Below are experts of layer 3 (counted from 0) of a mixture-of-experts language model. Rows are named router (the router's row for the expert), gate (a neuron's input weights, with its number), up (a neuron's input weights, with its number) and show model dimensions 0-127. Each number is 500 + 40 x the weight over its row's rms, rounded and kept within 0 to 999. Numbers have three digits each.
Before each expert's rows: "comes after" lists some tokens at least twice as common just before its tokens as in all text; "mostly gets" lists some tokens that are sent to it at least half of the time. This comes from a sample of Wikipedia text that the model never trained on. Tokens count by the router's weight.

# expert 136
comes after: " (", "\n", " \"", "″", "-", "=="
mostly gets: "U", " I", "AF", "Scientific", "IA", "I"
router:538510491478505519474459494503559498525476499507452538493491481532469503511487576451503495540505536507519547572546494417475530469467565481549502557491573517507464477455447484520471546517473480488488449449486486495486551535482536544530440498443426529507537485530554496460466447501463425468561461493582487474531509544520437528518603472461504444463583470515560543526462522565590557391489
gate0:511575519496474487597518453473491496468428590512481488528448508443476492540433433433533446438466491501549558519473542523493480469546472522481479507412504511379503477510512512506493485549487449526476552520497518449569533577482536450497470431456471515497509517402546499524514477507502415561537523518529547503499519443481512486510450444432489508537551489529518429483525492471531475528438
up0:489511547501498487465514581451476533465496436509464520467602510559502476457553505525391509580531472497496474493571431434492528470526489433535512596473575526512568541517550446494469516496563526477502467503550530498419470494509442479465431499512506463450440454551449509492502434456499559530488464512500513493485539545469540552587558528536493501521544493502520463518475455465541522540513
gate1:528534482480434461498477470492511542407518519534508541483428537508485544463461542580496533498554485463525438549536548527496532550414545404515436450453513417544456482573458474554477479554523526472511446470538510427560468533500538513494407501500519500514491471477466514550496569506496507459517547514508500528476526460474542573574550480497462497460490557468520480453543468536578542507475
up1:570587496494473547507453464458439549475495465519453515529563476442461543497456517515484506486534582474533603446445538528467500469556514478459498456523436478518524509499590471434542551489499501529416582532471541454418467456523573519491498508508576510473511496451537483530568492460463483490512494600510493538462502498560546549473458497498547486483520528528508489581457465501479506534509
gate2:422446478464486549459490508551495518487511506481561438538478494522497531371476458513497512504507542524495562518458443551494481446490553472477432547519491474546459575486466465484480506475474491387553565478501537545527488499471504492596491544552517481516470481488531444440521513579501451482548529530498490481518448588425508442509488526514452490482434502426526490540509557556522544533449
up2:559494557504511389466510528490510511375503515437533537513450495428490516556539546500428545495488490468478497437506488485471541531544474560540519439578514548525589476496491496486521573527528527543510485497540457466534469539492456485443534467461475540483466482453460473468412505420537528577509470528548526494454452469519435435543535468520501482518451472518414497477503499459499492455476
gate3:431505457528449492540484538551525520453506563531473477463481538505409512495415493520513484495478436548483444588562479463512591467541510437478519540474499500462492526496534520484470531474538486481483531492606475459595481467463434548460545454543478534508491531478437468493540491504481528545493551461487478442443485513482483464522526549529449479511613471514568469514482535444502469409504
up3:490513553451421478516539514527495505449463470501506521492462546498487475467490539504574490498510567517571498501544551471542516560370502479434539495491564499498450497507448558517480515494583440546499465516545477487510446524555456433488374492426515493499486468497596532529554451517468476517475501437505500450513584436526487488489557544509468488522527495461495488473468420509536530538545
gate4:440500513540457501531466497485503458499403539529469464524479519498498554548426482556583487507448512553472456518540462387444451510441511505520504537455525515563470477528558554417498528495498466464471488450536527426501432477536491468509436493476482522519541452518504494509519497477433462506505474504553480516540548523495428558521601481518465512512552531466456464426443423562515497452475
up4:580528565468536532496502546544483551495534476602493496496620507465505467472486491466468494416510488485524495549449583513493510456512477462494513496492480515425483556442538421579545467504551453510541567530411427569541532517459529513536584498512554504537471494518513504502504524487552578503507583447533516460456452487467531481497451468494539461517473509513461481543535534479520544533494
gate5:477476492485534493487526490484524523464519519498487509518512527460511465567483444472453531452562526530554403522565465432602514477483468475560540505516496470498468509523410481463534443497536432480466450438533536466528536489517526504518475465509518417450505382456504419424516558509554511456448437414578478495524512504463494505467478494515504458516574473492495512474466499508577433490530
up5:518506397470484518550533455489456538509488552540526526514440552501510462548419506490454444536620505502541518532586466457528514513498514471484501504524480468522540530625452538564438494476554541490439529467599538490553531482464534511510465512549480460474535456552497506478502524451529556495460551477609491530494514494502549512503473462524454493461500525463559497485490507514553497424475
gate6:586502546476500493475581504491585450451523526478431535554532508476489504464564464518464493487473437431496465415517505480529533531528489538634509462467452513494488527453463507524493500478550499515489560429528501496472548466433456530452554503452613510513577516455488506536461549478525468541480440542512432474462473501526501489542443492526486584516485467501486549503521516468486471576496
up6:545463476472490488483551441526520494479486568545519520507507474459479498474524519473551455565491486527524504504466490484487504505498613492545471454516441431527447535603424537521512558407463516524502489468478596493508479523460476530484491493549539457525512499507519504568476446520462471471452444477562465500529502565551470519469428531516475550434509550390435466500468431522543506465572
gate7:455457468492480543527508517484492455445553508448545472509527607555475527502521436527487449416536525527526537517498535478547478498473561563471436485513491474565497461524577502492526562524551484538557448489536487528527501543393464480488544471543542476519546511434511406496538564608538434448515541449510523529498465482484468516475553472451526519492456449502489511512528452483559477441510
up7:467453511538454571532465509508473492476500513469473473483522517646493500417513553606497490452484492517560492564481495507452474509566530557557464510502458545472500442447561534521497507543529482481540525422586491521515569480468423505477521467479523544536461538459460444501492457499543431487573515504507519527433516419460507522527544488468517535536489457497503484497506506504424497484409

# expert 102
comes after: " L", " F", " l", " D", "L", " f"
mostly gets: " sur", " Tur", " Ban", " Fin", " ser", " Found"
router:503461498508497568469564486504553506553525450446492521549563501537468536548518534502513420482466488480530438510515502547469437471532468452475461543476590520515585436543524454558507485465538442529539479527470474494481473410493570595561467511522464522558536553497520459482538445468562582445512545491450449467424516490515480517482453554478456541523521468449548528529464536506464502475491
gate0:481425549506500552565476498517501535432528511494460435501516483483461506423483473502483457457503523452458470542499502507532506572522425521491525449512467516535562485552567436511516512473563561527466506550588460516585482482535522517555448507508476491535473503511483513467501457541465471595490518454435469398439463511399459525452475543473482537544519489495465545497591577499481491514515
up0:482592508512553494429524489478475520538488435454517549501482458508466451539503474528492478416560481427457510477588533527421502471476498453532512466509605493463394566457469469490496476466458490521496489471481474517403490501501485508461570487507553464429484519490496495560449536499514541406517520448477472497521516455528560465567518476462565525548499517510492465560523481475548507432465
gate1:498530587550573522557520518492511562508562545534509516502468414513479440567503479458530471410560474525491555590452466482514470515478528529585489484442486463504522499455550437489491435467566506468531478457534516571471507473486539533508525467531458515476472566533524455526544507462476436539510481508457438452502455597514426542534487514498499482517473524481534531483473568453507506553569
up1:540447454434521521567513454453453477525553471479503432518525433536496446544512511512458486439538529548491457513433461513534483517459532521541462528463530474452485417588487477535467498482465504457536452541503510547502506423558567509506482471594487515530419534530497459544562467474425526564518469523517462411553483545508429480499454519487453539530469480433524485537546519462522548527497
gate2:477552574534507493544498459481474535509554431525478528520405473564493556561496518452551491506426534504485496564483470497466536552547496504507512559488576420518503516476514552477513510475492510461447471534558433484610568479447527530487503467480446560456495533463515455497547474507481546536497517399562507414431539456493569509525552509531490551517465524554535528477489478454523489531480
up2:481457528536485482469506428470466570398507450471445467524464408527535537512524453489546506515446484528516518565538517526544514520534454462505464498468565501501539495561499442501484485494574528442538495496468501490574516497534570480544478485505453570435510523482481485472498493485581495561565518502497486447437541537453433577565524515492480488402474395474516528510527502450450500512453
gate3:497554512501458503472492464492465471500583429575466548519517497417449500502526499535553509430511491493486515535485456548517468526463477455507500537504541494534512521582494456525481492527520465444465479446471612470473469526504498608443430497441500529493509462520505502391447486493584474500511438490448479452499563445491495464571518497507407500562498473445520518543536458503479504448561
up3:489500496513513435506549514506496531450419505510554428593499444536496476622537450513412528517543503500557543511496482500481529517472449458521481474427525563422419466433538472508430466472492527489506556491505426490498517577511443495486512432485541437477513534509454484544515538486502509484499444538543516552484462493559499518462483533479581551432456529519457475461559509499482468513454
gate4:508460508535517521503460447457439464410508536463543547533544489410509412474495478527485565431469523575506433462492496484500520454494442481535456465480545428558521465410538489487483490514489495442487520479522432427492525470450490517476533495542434458506444512404483521539497498503514503497531487450482439463428525533459415477508502477597480448532483446521450499489536514512498472477571
up4:510453547485501549516532515551499423442467472477414516490499441457510485530437578490537430470425459596517432491531548501512463529548440503569533470425516479473542504497495511494517504466561451510412515525494372499498478540523509522464532461537469512492478460482472465475460537547510530515509499460409479467512539557436504525448532531575479560499551476483451535534507472480498508460532
gate5:464525554484454468514509457474503448493529505499528507538463528468510492477480482485567402531491508441518479493530488498441479484529468490547547422472508521484466574423473407516487491536453562502555504516576560574581592541456502550573537499507474545477499504526516545486464526528466568506440477536516447543480473458513445459460468573499433522582517498536462490469546545416506502499517
up5:498491461503478448426441545510479513535514527489492435492465466489557523467527531498436511442497497526486520506513499508523568429518519526495489516547424482426506433537533448464517527457544573442465464471511501463457508505621466514495476495428516479443581459454549530530552554504563443446490462428488546421528523508497511549478511447493536500481527587552461491501474476459601480500498
gate6:425520489534445526546565502418503476528494491459509467523410499485524460483492506581518493531479478492532506569495440501527468484455534521540494493455473486552540531590579437485518507554505480483436499453512442504597453520497577581489564486508539442414527509523470464536455527498564548502461508478479540535467503456516427438523444495526423556503487501467462510563500485471515562479480
up6:416523503505482507581530468498465421459442430520521466518490545448499516548499554528579560518394535416548464500504481500521453511483472480523477504436547557550480509486513499449459440437469467522519511509511458495512484467481444533458573426530558571486435535509468531477459471525470471535550520523446466513494493568495463499537504482472452426533457491402527562493495493526552506540512
gate7:492508502498455521487477448491456552414536510482539564539571557488527531522442436530532458483555547544497498549533550471530446596510481456515473465476526541517568399577559519513495424495505520482525459513504503469491487530447499544481477504567469495523571509443492507464490500506497551603473505545528529474479527527532444594474496541551504522476389532515459440476485472508499509444519
up7:483475476491537526490462501506513476588516436526451442467572439593491544436500467507525508480499491511478514478565444510479529488486502466494489471469496527575492618470517513535488527490479505614514567486479492465529501527524554504535485471411477467519517548523520509543477526515505483437495507444528414393482454464405469485508599497548435506517415549533513526473502490506503492529488

# expert 47
comes after: " B", " b", " d", " p", " P", " D"
mostly gets: "ip", " prote", "ch", " sim", " Kitt", "ranch"
router:521468494580532574411536504494543529560428531460481495517547573498444469483432532552472471544486494459527446496487529538522552466549542450477477560445487550444541458517505456551561506534497474553499540504486455540468464478582456559476467499512473505449472526566448463551552573479497529477547540494494517480432484542499578449461478560456544499506549468498530441526525559493516520472453
gate0:473520506473604574451421445503490508529464499568460505415496465483486426477443482471501481543465564512534531480484501518461573498523551473523475430531483487568490547485579520530460502520527563464482484516574440477546500470570512481461516491538482519491501517512471418445505463547530452547551463515469552493472546550508477508485486542526529504606510572487528535489472511495429521459588
up0:539579496524450516416565501518525530457544479547441499433516460569474475518511521561531498465554467478454457538470478487479487494498485444527487562531524519547512472582567495497478499472491426472524500489546502466452553483457478519510435554529451471539525532501535512449561458551503547554465570497487508523494529497457513481457471435450514417537532480414441522512525464594565580499466
gate1:478468526484528468561500505529516517495439468457483476519503552539530532467495519446523492537537520568546490587465464529458526580585544515511480492443540506467439492541506546487524556496458515527514501489542473574567527464551552529473576496496523556449470471548487452527590551537493546551565519506515457490453482449469473485468521521555565424402462474495577460524499575472520501490554
up1:395448467563482512568536481528531485458499480544524545486446579503410517488494566500452522540497486508524523525448473475523493477486510558528496510578506584507471478502533554480509479492472435497438532505476494448473520542477433509556570445518480522498476543541528437527526512531503484588486472434594555509468439510532499471445487497445504498599497585518471449562531524474519488526539
gate2:480567518521559489466431463509510476463495472481510467472555466508512499455480448532504547464511559535492471530477466571539463546638517434493429541436479460465526449500525502475500587555496462565470548513537537454537500529468467490480521483518527467456586547525515447537453488489379508546550494453531497475528544499479463495502556553535521511389485428496475478514494512524480499473526
up2:512424469479387490482534494504473439478497427497541530593517594527427473448522520501540497492498466516505492494532435477536507468450523577439469482512485478453592467511470513447508497493504493553529505465449497516559439485537566539494445465576515445505459470473526516470529491523496549443446444521505503534454441485445475467488501395521476493523549519461425528442506538549471473524526
gate3:535520515499478555475452517442479437432493480459502504539511510538531478490488547523547487481529517461521500591480474507467595520553535580485549551540482541570451488551553455475509482524491483533459526513577522558457428526579525487484422438502504569490462455493419511479472504485494494457501461591505520524501536506500543534470595522527457470479465495513511468484511557426593572473516
up3:451501468482536488576544512548543523474527469510466523473443502455508507546451449507544496521480482561483489577580517541500490513461495522543454557512561455482530530527494535614419534480414503455560483483469561510464478550524491436467509507505525511470453518458513446504425552514491431467474546535483554432504499506539568543515538436528538541540560496538544548544456509557514558539453
gate4:467531500467524537492533539507563489512465531450493492518414535473530506485429465530448541531550442533570508494485499444493479472540440472589499520498496498549541527536425457424511526449519554467471570527536467503520608571536455465412427517480472473494450487450483525531500491553430513490493516424482461469514543451529572485504539462500536514456503470483428503538536430455557516502496
up4:455484473524553574516501472533579487542521447476520457451489442504504429555420546478503534543426455513529460484512505480465524476553546415523528527487510532504459503558499474550564573441460541499488586497553473490541557492460542532467462444553502547504467548503525539504523512527503572485447428474505481430481498465453534439476533467543541487489469459469516522568555475542492536443421
gate5:527564470488501491518398506517473520443448515514503464459582505449486491476463456531536486541465543445503512586580527528432480495498519496525525521455515425480534423561462498463509498500480493461428521543565504482454469477470504477451534472499517512500477520612493547531544591551469476627559464549493474499494517494502514497447466542521540445510577531484521491549467552524543465485524
up5:484497504529518434461485539499496564558518471519498509532395420486454507520537481461536508493515454475466585472513512561536496553450546466569502533511544537443462562473516486494450527449458523544489441463452483508482541526524470492512546492466504533478490445436512532555462464540532471406447491399444461524494507562535487496494510481514458542493442433416504553423436525447527489537518
gate6:526523492562492547476516475515509493484507469456441509472456496522468445443507516582565543521494469519489497487526481451524532439582480515497506497486441446532527511496524492409621464483535539543528517574600522452531516511507441511442513420489494554496445515544416486500533540520503508466566518463525491506524435533480553498458449555503551477528416462493588525538478550438497500478539
up6:441507515562524497523511442526533494523540478504442427465508501541456509484589484507513550507425541501464495425516445520583555460522456454457526540593484479547505499464494487443502483518539486519465457563486485457503539467471448530445513440527503509477466546530442470568531546520494474425572455478517407519523498489417545520518505531442510512510397446417501489483477512484458488487555
gate7:522536506569494548512511543525542493517479506489461544493404483503533484471501577466590545478488450471440454510470572568531489493561477482509463434428426504486484579526568435527466520476476532455527585502483497565600470525571457532466474471485481537475476533527462492494543431514476503557544518494532500484475506543478573423527509501473434475436480509544502539513561502466483445500492
up7:481499546518480479546545546519473528584565495500457511528551576466506471528482525486509545504473429456489457487491451553535540525401536538519464521480498467535535477502464474470513583525559500529515529555552487447579534565424499461530536499495503476530505567536522460441490529495447488473552473553476455408434470493450573522556545465490606440489437507500485515514472462500492552536509